Below are experts of layer 4 (counted from 0) of a mixture-of-experts language model. Rows are named router (the router's row for the expert), gate (a neuron's input weights, with its number), up (a neuron's input weights, with its number), down (a neuron's output weights, with its number) and show model dimensions 0-255. Each number is 200 + 30 x the weight over its row's rms, rounded and kept within 0 to 999.
Before each expert's rows: "comes after" lists some tokens at least twice as common just before its tokens as in all text; "comes before" lists some tokens at least twice as common just after its tokens as in all text. This comes from a sample of Wikipedia text that the model never trained on. Tokens count by the router's weight.

# expert 49
comes after: " |", "|", ".", ",", "-", ";"
comes before: " |", ".", ",", ";", ":", "–"
router,172,175,149,256,169,175,188,178,188,152,196,209,234,145,240,224,197,167,200,261,249,167,167,141,170,203,202,208,252,189,220,223,220,204,186,146,159,235,179,240,177,224,168,181,132,140,174,231,204,212,159,189,276,214,208,256,159,160,178,197,180,195,168,158,220,179,250,268,209,270,219,172,193,147,228,182,198,196,192,223,226,222,214,254,161,159,158,184,163,231,196,170,187,234,199,230,152,192,209,234,141,175,221,158,187,189,231,173,213,211,223,212,194,219,191,175,235,217,171,233,188,256,163,199,189,233,188,163,187,185,163,198,159,189,158,249,141,219,236,200,218,200,177,177,157,165,193,247,167,225,193,197,195,180,215,222,199,187,179,214,216,188,282,219,196,213,204,227,196,212,162,250,158,189,249,240,185,240,210,216,162,185,212,186,196,180,227,197,222,259,175,176,196,228,203,167,215,223,176,226,201,211,189,203,260,175,171,209,177,174,239,240,235,229,212,225,178,161,192,196,207,233,172,192,162,187,231,195,164,226,206,224,205,225,221,255,207,174,215,178,190,187,181,152,195,220,167,216,201,143,179,231,175,216,242,237
gate0,198,190,255,244,215,208,192,144,236,193,167,205,236,206,196,197,192,201,184,196,208,198,189,224,151,210,200,244,196,171,203,217,182,177,176,195,194,223,234,197,190,155,198,195,231,199,244,135,155,199,173,237,195,184,207,195,232,224,188,238,210,183,198,170,222,169,165,211,188,224,223,210,225,189,207,206,169,228,203,219,181,203,221,179,188,258,149,206,199,208,198,227,192,200,216,172,160,131,271,190,88,200,162,234,254,168,194,180,201,172,220,197,247,222,183,193,252,154,161,225,156,205,217,243,161,224,246,203,204,170,182,197,216,193,187,153,159,210,163,203,216,182,197,214,211,274,187,233,171,174,164,196,186,193,224,160,208,236,243,185,185,170,183,204,159,211,185,215,258,162,214,227,174,228,203,255,197,231,151,168,185,241,217,223,208,218,158,186,150,231,165,209,169,170,199,204,207,198,235,281,184,161,171,186,224,233,199,244,269,147,172,268,127,177,230,189,165,182,155,223,243,205,220,212,222,203,206,234,265,175,136,241,199,204,192,162,180,213,221,242,194,230,219,222,161,178,224,210,218,236,240,150,203,193,229,238
up0,164,162,209,232,183,191,206,172,206,154,223,198,190,192,239,154,229,224,203,196,179,209,193,166,275,243,170,221,171,221,150,219,293,167,188,204,194,239,168,239,242,210,201,193,223,253,238,211,225,251,224,148,183,197,182,211,185,200,170,190,212,235,175,214,196,168,181,174,255,163,149,184,199,148,228,209,174,199,201,192,230,209,204,240,232,218,223,201,204,234,173,201,218,235,213,182,236,212,194,267,250,149,186,218,198,161,208,174,160,243,211,171,163,168,175,232,192,225,246,155,229,223,184,245,238,186,227,263,250,229,246,203,185,195,261,190,204,228,141,183,205,208,216,205,198,176,183,216,222,230,196,209,179,197,238,207,207,260,237,224,196,290,183,186,152,214,202,213,187,209,195,185,225,227,188,188,176,173,221,224,244,203,209,215,208,191,256,195,238,250,150,168,185,220,184,198,156,228,204,223,201,201,200,227,170,160,193,214,184,175,159,173,232,211,141,205,154,180,200,146,259,164,180,140,212,233,214,169,244,169,177,166,219,178,188,261,216,183,207,221,174,154,197,188,190,227,174,193,208,184,215,258,190,145,252,152
down0,222,204,246,208,116,228,248,206,218,165,256,204,220,199,204,186,211,170,201,201,130,198,204,228,178,197,148,240,137,235,185,220,226,185,272,250,184,163,177,195,164,246,168,169,237,210,192,208,182,189,221,182,245,168,250,204,189,220,167,162,177,193,161,201,196,165,179,184,250,135,217,225,297,193,215,196,207,201,210,202,222,177,212,265,148,197,237,185,200,209,188,230,210,211,190,203,244,205,215,220,215,227,241,186,235,179,164,196,209,230,208,184,212,222,236,185,188,287,258,208,218,224,191,231,195,180,188,200,182,217,175,207,267,211,273,236,176,276,191,194,180,212,192,184,192,175,227,194,192,196,159,188,156,245,160,130,242,204,213,157,181,223,174,183,134,237,147,165,154,219,203,245,248,239,224,150,189,260,194,218,192,192,222,191,251,198,180,188,202,194,215,197,252,242,228,194,198,158,194,186,208,202,236,171,227,164,223,219,197,177,233,230,229,151,187,191,167,184,260,173,181,196,194,206,202,215,187,214,197,198,162,219,196,243,178,173,191,218,145,193,211,212,167,238,178,207,194,178,217,168,179,181,200,193,185,184

# expert 27
comes after: " |", " ", ".", ":", " (", "|"
comes before: " |", ".", ",", "%", ";", "–"
router,209,152,145,219,186,195,173,186,274,228,194,188,215,191,199,239,180,160,180,244,196,176,206,147,178,183,225,173,231,182,197,154,249,209,182,184,165,241,267,183,197,181,167,181,161,126,197,277,181,214,183,192,189,228,209,233,213,211,163,205,226,167,229,199,213,205,251,294,213,292,221,189,195,177,201,220,216,238,213,268,186,274,203,195,204,159,202,187,204,195,207,170,254,199,167,224,168,200,190,218,174,176,162,184,182,185,186,232,200,201,232,202,209,214,221,140,210,254,185,213,207,196,192,208,193,238,205,197,146,180,163,192,125,233,173,220,159,182,245,203,203,219,162,195,201,183,165,270,192,215,155,176,196,176,227,192,222,179,195,163,168,199,172,207,159,190,199,200,232,180,187,202,169,175,229,216,190,213,152,168,183,212,192,165,205,164,177,190,259,247,163,181,260,153,214,178,232,191,215,226,219,214,157,251,212,167,225,227,192,169,186,242,235,177,238,226,218,172,157,234,185,239,184,210,199,149,190,251,209,251,200,199,248,216,195,211,158,172,220,224,234,200,140,195,206,142,210,217,240,184,179,221,181,231,220,216
gate0,210,223,264,207,239,194,197,176,203,203,160,199,224,237,141,197,263,149,185,214,143,137,224,179,157,157,201,225,182,183,186,241,158,209,143,217,188,146,217,201,215,140,191,189,183,177,236,188,162,193,158,223,203,258,216,196,244,210,234,189,208,178,228,195,234,186,179,218,190,209,260,244,212,223,209,250,201,248,216,205,171,270,213,194,169,207,192,223,225,222,146,176,128,218,190,184,180,141,269,224,186,180,189,190,215,191,188,188,202,184,153,178,231,210,177,181,232,190,169,215,209,216,252,201,232,253,181,200,162,186,172,220,157,244,227,170,215,257,213,216,207,189,162,148,240,236,176,223,194,121,224,175,206,140,223,160,172,205,193,184,194,243,206,180,224,201,196,169,171,217,192,217,188,248,171,306,260,239,196,170,160,259,234,194,194,195,153,239,187,189,177,188,185,210,178,251,185,158,185,231,218,214,170,235,202,230,163,182,239,188,171,215,176,224,206,171,185,175,228,206,183,228,162,192,153,166,204,228,207,207,210,203,198,191,210,183,198,197,187,247,227,211,227,183,185,168,186,252,242,167,222,203,216,206,171,217
up0,185,219,204,255,235,162,181,229,214,183,245,178,183,209,189,212,236,213,159,156,189,214,216,207,250,231,200,213,163,216,156,237,258,242,165,233,227,176,150,225,196,159,236,188,203,179,245,216,221,186,234,213,178,189,232,244,184,201,207,192,200,211,180,215,227,149,175,191,204,184,192,160,190,146,219,231,174,153,189,232,254,198,219,267,242,221,207,238,222,173,181,197,198,208,173,237,212,170,209,230,196,164,222,198,178,196,294,154,162,229,210,211,183,253,209,240,193,251,264,210,169,192,203,183,209,166,266,260,237,209,241,169,210,190,243,196,236,215,174,189,215,185,175,171,219,164,199,196,241,209,211,208,174,188,205,199,189,183,262,194,191,309,200,159,204,249,251,201,216,143,258,219,155,176,176,224,256,172,198,211,241,190,204,190,243,177,200,230,229,225,142,199,225,256,222,180,180,184,186,189,172,199,198,235,174,211,139,169,208,181,200,168,197,183,187,219,197,193,180,223,222,191,232,204,247,252,183,185,226,179,176,235,219,176,214,219,166,219,209,195,139,188,231,197,236,184,179,194,136,146,228,226,154,226,192,175
down0,176,227,236,205,196,182,168,156,223,166,254,194,226,197,167,208,175,127,226,205,176,232,194,247,181,216,184,157,193,215,184,167,205,207,243,175,177,192,173,201,198,228,152,195,194,180,222,245,208,191,169,185,231,213,240,196,170,226,161,135,188,195,205,181,221,215,222,143,267,157,202,230,233,214,204,241,205,232,216,256,173,200,184,263,216,155,230,154,180,198,239,184,210,220,185,239,207,164,200,198,150,192,209,205,163,196,193,189,175,222,188,180,211,248,219,179,165,207,175,242,252,220,193,202,208,245,220,198,138,207,203,248,159,261,226,217,176,212,227,250,168,217,232,203,205,166,202,149,168,221,181,170,206,251,175,232,237,193,141,238,179,142,226,161,173,231,166,169,223,231,225,247,209,193,195,140,166,267,174,221,191,170,180,199,160,213,200,173,176,240,194,249,242,209,201,227,218,184,117,195,260,276,196,223,211,202,226,223,228,163,123,241,184,215,176,148,187,173,244,207,206,182,161,183,180,204,187,197,189,199,174,195,203,222,199,193,231,206,192,173,233,233,201,172,187,185,268,196,154,183,205,175,199,250,180,230

# expert 58
comes after: "s", ",", "ed", " well", "es", "\""
comes before: " the", " and", " in", " by", " a", " to"
router,209,156,163,237,159,199,187,136,210,160,160,198,223,174,202,175,191,179,147,196,228,199,178,219,193,188,263,213,230,173,230,177,176,200,248,164,211,179,236,173,203,205,189,245,221,214,219,237,202,197,159,172,172,257,161,208,154,181,131,226,193,173,204,226,205,136,264,210,207,227,228,238,154,217,202,149,182,194,150,260,207,234,191,162,210,133,194,223,226,215,283,234,178,228,170,246,176,198,177,249,163,209,212,214,187,220,142,200,257,159,220,239,143,189,166,197,161,184,186,242,231,199,255,186,220,211,224,193,180,173,220,173,193,204,160,219,163,182,205,211,210,172,215,155,202,165,148,216,226,243,167,206,188,199,235,215,164,161,184,139,246,196,209,242,190,207,163,141,191,191,181,200,261,218,218,214,240,261,171,192,168,236,198,207,194,201,233,123,241,208,183,211,224,198,162,223,210,190,178,238,200,178,173,242,213,157,181,180,190,200,215,207,240,244,252,193,235,204,196,169,205,217,206,164,240,136,202,203,207,185,180,153,211,256,237,168,205,197,211,191,200,219,213,180,166,194,180,243,196,217,203,200,204,195,240,193
gate0,173,150,220,224,208,201,181,192,201,165,203,199,225,184,177,198,198,169,196,174,227,211,230,196,176,198,204,225,199,159,221,241,194,181,185,203,190,195,214,210,240,141,202,174,214,197,212,185,172,178,177,246,223,235,194,188,233,146,180,141,211,204,163,241,228,134,214,219,211,212,218,213,247,236,173,163,187,260,191,215,190,239,218,212,223,200,206,191,231,189,186,213,165,247,185,245,225,185,244,240,180,196,202,199,221,243,191,182,186,188,192,215,236,222,204,170,238,164,165,214,153,191,220,225,181,213,198,249,177,247,174,212,221,177,208,200,152,255,155,201,215,204,134,182,231,246,151,198,177,163,188,161,188,207,250,206,157,205,229,229,190,219,137,267,152,239,159,231,215,213,168,197,179,250,173,260,238,254,197,231,212,292,188,234,214,207,230,150,220,166,264,259,202,199,166,240,238,209,171,223,227,166,165,204,173,244,172,205,171,175,200,237,168,166,141,206,190,188,194,182,190,203,221,241,210,248,200,224,254,229,204,265,230,217,246,191,209,170,163,229,178,182,216,211,142,133,179,229,265,228,183,225,169,188,182,205
up0,159,173,156,213,254,178,194,214,170,165,184,217,196,173,206,198,214,214,142,192,170,202,161,178,232,241,219,227,206,220,170,199,237,181,228,195,161,271,195,200,201,251,189,187,233,211,243,198,206,216,203,147,188,190,164,202,187,245,156,181,217,215,176,191,225,191,205,195,177,189,232,151,230,185,229,168,188,166,236,229,208,212,208,262,195,189,148,193,237,175,229,215,175,224,231,209,283,200,281,196,189,282,226,239,252,221,247,187,186,215,191,207,222,235,218,217,207,286,242,181,178,193,164,227,201,189,242,266,193,211,217,175,162,232,255,188,191,212,169,206,177,217,166,157,171,174,165,173,195,257,198,230,162,219,204,186,246,227,243,231,167,193,211,206,158,172,247,174,190,168,215,256,256,138,173,216,232,243,198,234,214,161,217,211,242,168,242,157,204,180,195,197,198,282,157,193,195,168,186,176,187,200,245,210,141,174,176,188,202,232,162,206,176,224,159,223,200,198,198,182,209,181,235,215,197,228,165,146,188,175,169,206,244,201,223,231,217,149,229,236,190,189,182,168,252,216,205,216,187,210,231,220,201,182,244,193
down0,138,170,195,222,190,214,191,224,190,253,166,195,211,167,228,227,228,157,124,218,155,187,217,220,253,174,224,149,227,191,153,203,206,216,209,242,173,179,174,175,231,184,166,166,188,198,194,237,154,209,138,196,171,241,223,212,155,236,167,157,190,230,160,190,186,236,211,171,212,156,210,233,248,225,218,196,183,221,194,209,213,157,250,276,166,232,233,163,216,129,189,176,177,219,184,238,154,208,182,204,179,270,210,188,231,210,161,159,204,207,165,186,204,213,269,158,202,259,181,238,198,209,175,221,195,183,190,204,146,221,200,222,186,208,230,229,211,197,212,232,196,196,192,187,163,192,185,157,230,240,222,148,172,241,160,186,260,237,227,197,240,142,221,206,220,231,161,185,193,238,200,214,210,203,228,127,184,237,163,181,206,177,197,224,162,190,199,181,179,149,236,218,193,203,186,257,177,212,154,199,169,215,192,176,213,163,257,244,217,238,182,221,213,159,223,227,138,179,249,159,177,211,205,223,164,182,184,165,199,182,163,179,197,205,192,190,242,219,139,189,247,263,224,218,198,154,199,183,159,192,185,219,188,197,194,195